Below are experts of layer 6 (counted from 0) of a mixture-of-experts language model. Rows are named router (the router's row for the expert), down (a neuron's output weights, with its number) and show model dimensions 0-159. Each number is 500 + 25 x the weight over its row's rms, rounded and kept within 0 to 999. Numbers have three digits each.
After each expert's rows: a language model's description of what the expert responds to. This comes from a sample of Wikipedia text that the model never trained on.

# expert 15
router:494505513526489501476485526486509484512516519493469535473493497518530490495473509483524468488525480521514496491518479506531436483507485542528473508511507451498529526495528541478492506489488523535489524534484462454550506526515487481458464502533506462481519466501561482496478456545504520542511462461520551508564509486511485456458514481472443503490484486527483502482511525486531500525525488509502534516512494472511524497443519510499468518493490505468513545453510511527507511474516518
down6:466517462503495517538514498506458496501517504521499540511512471515498486549504489480474518451493490526529479503479455461480533528491534478487514491474498492462545518484484495573483470473494530523532462534518487533520453508482487537514497465524485479506487502524488540515504490520465506493488495462486467489510513533519492478478500504493528478513496493512522493519513458469461551531508508515587521441499554518502497520471548484480466523470476479526480508508494482486493523488496519
It responds to: Word-completing pieces of past participles and discourse words in narrative prose, e.g. acc-ust-omed, sh-ock-ed, such, much, not, he, noted.

# expert 50
router:492501512503534509472456505511454459512486497510539512482494456458522495478487516473528476530544459485518492469464494508497487473513494477503476486505517514513508458476534516452515514509487490513476547517515487483531489541514498493511506491489484446502475493482518475492494494482494518503494492473453553549571519492509479472487540518531503486504466505504510522490491530554532515481528525512500469491480524493548454529469507515468480540556500460517489510558490509503523529539477519
down0:483510470490516498504513529482531485504530484523533507537533468468502528499495451511486510482513485451498471458506518509527523512530474496454515489488508542481518507466479473510497484531473540495537453505534497502487501511478503518507462484546493488538537451502534493473517518524528457500469493469498459510487519526526466503483505508482521470573555499490508460474485521477537498512505483513464521488462443508487472508536511512499515442489489541507514501514509475553517504498509462
It responds to: Second pieces of Latin taxon names in taxoboxes, such as Dipt-era, Sp-hing-idae, plus labels like Genus, Synonyms, Directed.

# expert 19
router:504506495552497478491488507526497457492503508547504508466499449462522469494464500492494513534521496523507498518452505514524452475489514530541492470475533501508513473469496473496513491494502509525502534560503516496503504512525445493537478478535514470496502524519541496473456510506458480544469488507472513551535508490491469501490518516525465499491478482459525510500508483523525492502519492537507518521502529481465493520453487481431460494542542502473481503563525490486495491547470481
down0:497504549502498471506517480462444496489480513473509588500509509517461538499518508537518488523502493517479502509490532480477528495505464479475498489469529495529483491470482510477515525476498475512470483535513529477524488511522513464471489502531481517474474495463537475548525478477486513507515475526480521464473499532484482492470482495527477580524469438542490516502535479489523495502477520499477455503512464475547519477498515523505533493496509500471487493501499539539491495477534553
It responds to: Apostrophes in elisions like d', L', Ol', and pieces of German, French or Slavic names, such as Handbu-ch, Kl-oepfer.

# expert 12
router:505497504512485559493520491526485471550516476465500509465512466507531476479502485520537480518539473458506481496542463544524502521516483539536491508504506465501521493456489471497465469490525508506462495513473448499508524556480510484494526503527472473473539485498533476472473482516509490501459460495454506487512472494472555512505505516474482494501425522489510493445506516510514516525510476548489538526480518518504470489481555479522479515530508498512503525522517503470520500502480542
down0:518528503509534474535466492496562469512505443493522497473479491484457519490526472525465489450472475529464477510529501500513494507524485525514489477493508480582533512516501487509495517491508476482531485421505485502530472488494471504502482509491457507469467532511493527508497522479467487526526518488516492532529506525486521512463555465491522477546491493509552510542472512511504516475493496465500498463485534510511490448458509524505543461489486488508507514502474476543487526517491516
It responds to: Capitalized first words of names, infobox labels and section headings, such as Born:, University of, History, Saint, Holy-head.

# expert 21
router:505524523542504497484485500542486474497542447457513506487492485451496483494472510474485455506536510540499485464509511526538493482477485541525497505508501498487518466457528509483490476487508492530507474540511441476518499514534493476509531517485523445435505468528545451478496503511511466498485460546498489557499502521501502528530489515507494506490455505485507512507491548529492499489498469503489472473525471495512521491461506519463509549490499520509522553478485479498497485557478539
down0:502520464467501527513506495490458483517495461470501493513498550528512517531529542483486498525470499454472489490494524563470503528476477523508535459549459478503506478494494524485468503521541460502546513490504512503508521460498527482507464504471480575474515524506532500503527504473524484464482497490487490519497465470500511500530538524465488477474495552524482484482523491479530506516486521514512520498479472489510487524486451491512519547498505451467502475497542515440460502493528482
It responds to: Digits and unit words inside measurements, statistics and tables, e.g. 13.40 sq mi, 5 ft 10 in, km, miles, minutes.

# expert 36
router:492503480506463540480501497526493484540532474533486503486478444490503494461481517504539486520530531488504497481506484501521474489495517507514507447479546507523534511480539541505491500440535520511452546512511508480500552518508492524519455500488471494525508522527504456498472457494496493502471449525493484510502519500534491478489510501486500478482476499473493521536438525487497489549506479489459569544508485491488478494477497541507455550493565468512501523495487500480477500526500513
down6:480496524547534504509463474507499526442498486533494485466517498492482503530487527482454490532512486496470550482519503492483466546514500534481477497504483499499483522518485488504541475541519517501517567504505500458538477500495534497468460489529497495523525549496492504498479495498444505473491531510509509497486504467530466494468487490490506519550490509524476542498492490493476505477502508505499483488473519462482532492468538436495485464488549525544511504499488496574486541472497445
It responds to: Opening pieces of biography lead sentences and names after article titles, such as No-rwegian, I-rish, (born, plus family terms.

# expert 33
router:520486521598491501471478492519488467516483456538536519472506492481497520529513513490496464539521538513491488526521488513526474495526471535518523487516491477521525519508520501471504495449494517541463503511503473512532481501512495501559509556527512516498478483519499450481441503493478452530493493514498482535532488513509506485449499488497499470484457514467490506482509514526508478498525478510469495455505497504511477493433510423484477511530491495509471541471487522514493491526505506
down0:522578478483474515485529524507474504513485558513483504486477447521499481549520553522510493457483502539526478519542496548550525524476466505476497503479522480460466528481532527467494469509484525516493503500534484491472516503465497486510521516515488490472535502473512504525499443517490477483534500493510501485480502497460470480478476514495521473496514476517475505515525451471488527477482476496485513472501498500475480519513504562508543481508481543511462508495483523505539511462507558
It responds to: Stems in politics, demographics and geography words and plural group nouns, e.g. Democ-rat-s, Demog-raph-ics, juris-di-ction, schools, countries, communities.

# expert 53
router:496520534507502540461462541516474504527526468518524511460478502451535494509516511488494468530503499507518471514510510466495513475457519554483466496466520502451548518483536510453475545497494512507497496509487490487533503549495458494505469530502482471491505455518515530483479504523448495520509463471532520538538485493485521477509501528469433478488480502521534497511497487532527509483555472529485523512524491480480479459507505494490472480503516473466483506519528550516509518520461510
down0:487504460483521493518459528477513485478512467481510485494554509525502467512496491494543504459509489498510543483488489491524476535517527503506512496509519453508484474509463536505497460495491489508492498530470477521498508548507521538458539493483519520473554507479496457466500501467498475452480490483477498541540488517509485490492527505529534481498515514475492503480487510446476480521468490517551526498473448480519456513535503505535485472456502483541500561460516497497560510532507453
It responds to: Plural nouns and plural suffix pieces, such as s, es, ers, ies, in members, players, countries, copies, grandchild-ren.

# expert 27
router:466480476521499519480474531506498448519473492509492505465513471482526465472502482479497504549501470546516476482503540557516468518481515528484481513489521509480536499460513516474515508494441506523493490498510483471501539494504471509475466477468529493473504526532568498507482502511456502477491483521498548526517492526500470491511482504508500501536482497476493507482472511462520510515560456561456511509532530477464504475484525504462474512478540473496505524499491522435499529542507512
down0:530497454477462524498481475493463484511504496532496493518500514521442510532496517455460490466556488536538519537477509499548438476502452460461509503483522478506501508512499503499495493498468529500486503498483495513470512531511518492504474489504503501461483524474539438560539497492485541503504476452523525507538526526502503494470465507503514482540486531492467479491498501497499452520502449522515537513471502487535503496493528507511489472509551529501479470509449500493498540498468515
It responds to: Word-initial pieces of names, song titles and foreign words after short prefixes, e.g. Hi-p hop, Hide-f-umi, Sch-arn-horst; also Japanese characters.

# expert 43
router:497492522515472502458450518487515471530524522498510505478506505489513461507493531486500413514497547512483505497503477510545444498506488535520492481511514501509514512478541520507498530489499558547466490510536496461530495486512467481505500487519458485513536457498530515503462501500474520498523477503511536505573494498539496459485506486481432480510495498521488478454490512530518482517497476525516523471502497502523514473463534497494445482477487483477507539446483516517521538521510515
down0:499521499506471528484474525533480493497504517525473461500510480475461533510550475485481524528485484531484482512491485504484490495473532502450511495489531436504532481479503485504504508446498474532492522497510502535494470509437539502507488444480532495519452526474536503493511496486520510579477503472453500527498531513499494527527495519500537534472464506512523526507531514499505497487493527486473508495473488466513477478479488518500524559476511529564496488515462501549531482511488458
It responds to: Inner pieces of long words like emb-ez-zlement, ap-olog-ized, fo-ss-il, plural nouns such as objects and trees, and was, is, been.

# expert 29
router:530520483504489515498465519504444477516468462527528490472547493471499451463467507504526522547538489515537479474512508523494474512544506547513510457497506484509514493464515495470475492505483496527499525548481524497508486514479458485490512514527483434527485511495562446483447502514477485520448483536479542528532520480526516487501510516514514512503484486478473531517530548491493480516503495534473519497524490494492508486466509467467463476515527499530530521493477527475487514543486506
down4:523500509518500495484461459480507485482497476472547501496497507462543496492489487520505451538525501524501435501467509498466501492474528527485477467493498505541494548515494502496524507493488546480525510444517502532525493469566522499511492492510503504516509493479500487521515493502496497521483495500492490477471531496476457490463439541508432508492523511488505483494495497509462508489490573474447461518521553499530529517489491515529524493488506536470532516474476486540470533501534537
It responds to: First names and titles directly before a person's name, such as Arthur, Fred, President, composer, coach; also pieces inside foreign names.

# expert 47
router:495488497555495462477466499522533463529534477518493544497479471480552464452519542487507475522521510528560465515518496509519456472471504506533491475491490455494515479441489488513538503495510516552513496537531507499487520514510470514542499471517524488516499492510508499496461486500488465515482463566531544507530506493465478510471507525522480496508462502478520475466489533525521495467484502530496496451521520493526501470470533498466450522513512494494492525507494495461522491532495509
down0:471542498455491533498492527510470547513511488529460475549472467517487466512503515494548470466516489484508536483526467517488527523511492537491473492488473485473504487543543495488458528471478538522527499462470490501487549504501536524529485531513507479518459573493485463497529490512525438495468529512483492492491483514474515512466516495505527517475536472500475513483512546529471518486492508498547510505509527561477478477482497516490492475470517509509474498487464522488497488540488527
It responds to: Month names, capital-letter abbreviations and name-initial pieces in sports result tables and lists, such as February, GT, Z(wolle), V(f)L.

# expert 1
router:494490528553481522460507531494491490511529463500525501444502471471515450471489482514516466543554489522512529530502507483574457487545513558517483524484510466468523496476475512485516518491527496521493532555442494527493508518491472476505473511469515454474466514526535526465482551463496496479481478494513529535544490500466534502466488499514509501471491484506499480501522489506518508474534513502485541476486502477515484473506517480461473487498517478500494508491467478478485495529474511
down0:501522489473497494477511528491494472496520509488522487487429508500513533528513522518538516459514483456492549516545545528502516469502495512510481456495457512536517520497477444510504495515501526486484501530546472523508497502484483486517507473447457516527517513483519504489520494435483460492505494472492478507523494480520537540536530445510512506511533526469515481460504477417489521468492469482503512538471508474535479484541489534475466505536509529498510506517500504483487490494512473
It responds to: Middle and final pieces of proper names, often in sports results and military text, such as Kaarl-o, Valent-in, Mil-wa-ukee.

# expert 10
router:499485513526474466472504504510480474483482501525528491456544477455463522491503499505509502502525490516553463507522510527541467506473508554501496506498493490449491490465543524478463491492513532519498473517516510510537485543514451535521495517527513483516504455527509449439481529524479458574490477509488481563503494506495483506497515522491417473478476506455509491495526505527499535519533481508468511490503507510490501477464513510491516495507503520514512548491464499500508526500476513
down0:497469530480502487489494483516483519469502486457495454483481476555494512502484508504486523497496477487520466523514481504497474549543450531522521489487493475556461532502516527461482534511491522474540470496509485494508487475496514542469457503505485505487509477511496526489536472487508517494529502556496513486502482465494461515501512485530527492491466489494498481541463538540506509470514519552480462501513516506502461516403538553520543483492527482494481481547494490524495504507506475
It responds to: Apostrophes before s in possessives, especially Women's and Men's in event names and player's; also equals signs, quotes, paragraph breaks.

# expert 14
router:513530483526504477482496524504493449514516456511560499479497469467528487475524516493506474520528464476550443508476517517476497465515499523508461522516518483466557492476494524487490505465505531521473534562495506484521501519494482491511520511483511461526502468525551456488465513482473483521467467518516540534534482474516494518477512530485492495512484487464520507465497532511564516475499538515500502481502523451497484480447482516478482512487488485493509517511484481546502494555495529
down0:494548461528494481478494494531497503506532466504527482498505500525417522513465561454534474526503497514480467479537533514479551500521544512496502489466486488457512471483499504485520483516499468458501451517509471487534505494498514491443510536498486479466504493505484480476479497521512511519523483520524540503459519478517480505489501500522478497511509508498509539482510511530494561476469503530532512504521547544465473501522519526439486487480497475496518550481474520481503534480473500
It responds to: Country, city and club names, mostly Spanish, Portuguese and Italian, in sports results and tables, such as Spain, Brazil, Rio, Real.

# expert 2
router:496500509518454502436501491526474472554477558500488525480494492413510500440455496488513477529499515473518498486484470545498517520493524510535522462485516521546528488479550488477470503480509530526521516511486514480483538514514468521532469471504488451493502490483515457471471469510502496518482492519483522516522484506527475499460517519503472481480460483492509527502495532525524512527508517528490509518500539512469493522512517480477466539485533492489467550516465464478519511523487515
down0:487543539459524431506530496457499508473489527500499524509492441531536533500519496511562444522575537534496475483494481461535498471521523505526445516460480544487466539486504449489478522492510454541513498459527503494519493495503481500475503483503507546492462486482512520520521495477507552493475530495494478481486494491476482490508503483520521485536525474509502505523500467502501477501493514497484465502469503506523527493524518507487512511503481517470483484444499491546515511496504488
It responds to: First pieces of rare or compound words, often in species and genus names, such as bu, Pi, Fo, plus table pipes.

# expert 26
router:507528525522441513466520473530474499522496508487541528472512485476501472517469495534523482515537505470519472495521491522549502481511501531511529513491557446509516496496549516501513468468509538549465495526514472463482494504525478483479470539539547492468535474499520462462478497469482483469509483526539465495507529522489520519481483508496463493489472484506480483492462498529515499495536488498454534455522467533511503458472520522509476546496516469492496510456524511465498500522513497
down0:482491485504500488498507498478482531526538500487507513491560518493489514496507484482539478469523468524489479499504543519478532524526499447497461488443502499516511485520508492455518535481504536478479552551543493477483503497498495520447492531487528491510501488480490546486494484543520494498512469457535496510465494464446490511542498516494487499508494534503446516479561461518465527512480484510506509457489524529534454535463507488500505519469492484485531470523515493521510557492459489
It responds to: Section headings and infobox or table field labels after = or a line break, such as See also, Results, Elevation, Registration.

# expert 55
router:478510486525467465477504508509519469568520519514528522479523452466503451492505538507504495504535489486478470501508487516518511485495489522552480449462554493486536488507534526503482526466514515538485508508508521540521527497498510484543482511466502493520527482537518499473509491524484477501487485517458457499481521511516473531495463522454423526508477510450522517460461505488479504543533513514498538475470495526475490521496484497476511520474525515493468527507499498464516498525454533
down0:510484499501507477542541517550556465525511491525510521495514457456467470493513543459456537408497515512467466517494508514522520502499452489535513517507534528468505516497482521457481475481470492511501495512515511504539484476497518486522509503493542521471558521484464509442537517550512509481492521490462476459471489523501510502517463502491498535517514482515533500489501485455495504509514533541476494529497516531458529495502494478470520508504503490484484517474509492532483528499500486
It responds to: Degree, minute and second marks in map coordinates, plus line breaks, heading equals signs, colons and parentheses in infobox lists.

# expert 38
router:505509495519480494490482493490518472528499472502521529498527479446559479509514484480509503524525480482540468492501521479529491485513501507553503476517476480480513496482513520481482497473495467531518508547518494519504490550499506493495494556563519477499506468526524462482469459491485495514476429502487504538489542436527476501443507509499484479507521480520486467512479512506511504466536495500452505463524475468489513486499485496492483552488519487499537551470502508509516496586493510
down33:508485497499509510508460505523475502513484512528516483519488443467489484501524473498461497499509488502462517468494513489499488472482480503503495505493511478512494496514526488493472529482475506491538508492479541488485526553448533503453524484466469487502535514511505521485499512534486508500552551492481522407506521565492508520489548450526503474492517541530487473498508530512483547492498560500466515519471522561466464481473509493506470508519456531498477525525480464494486505511518508
It responds to: Cells in score and standings tables: zeros, small numbers, colons and header words such as Total, Opposition, players, teams.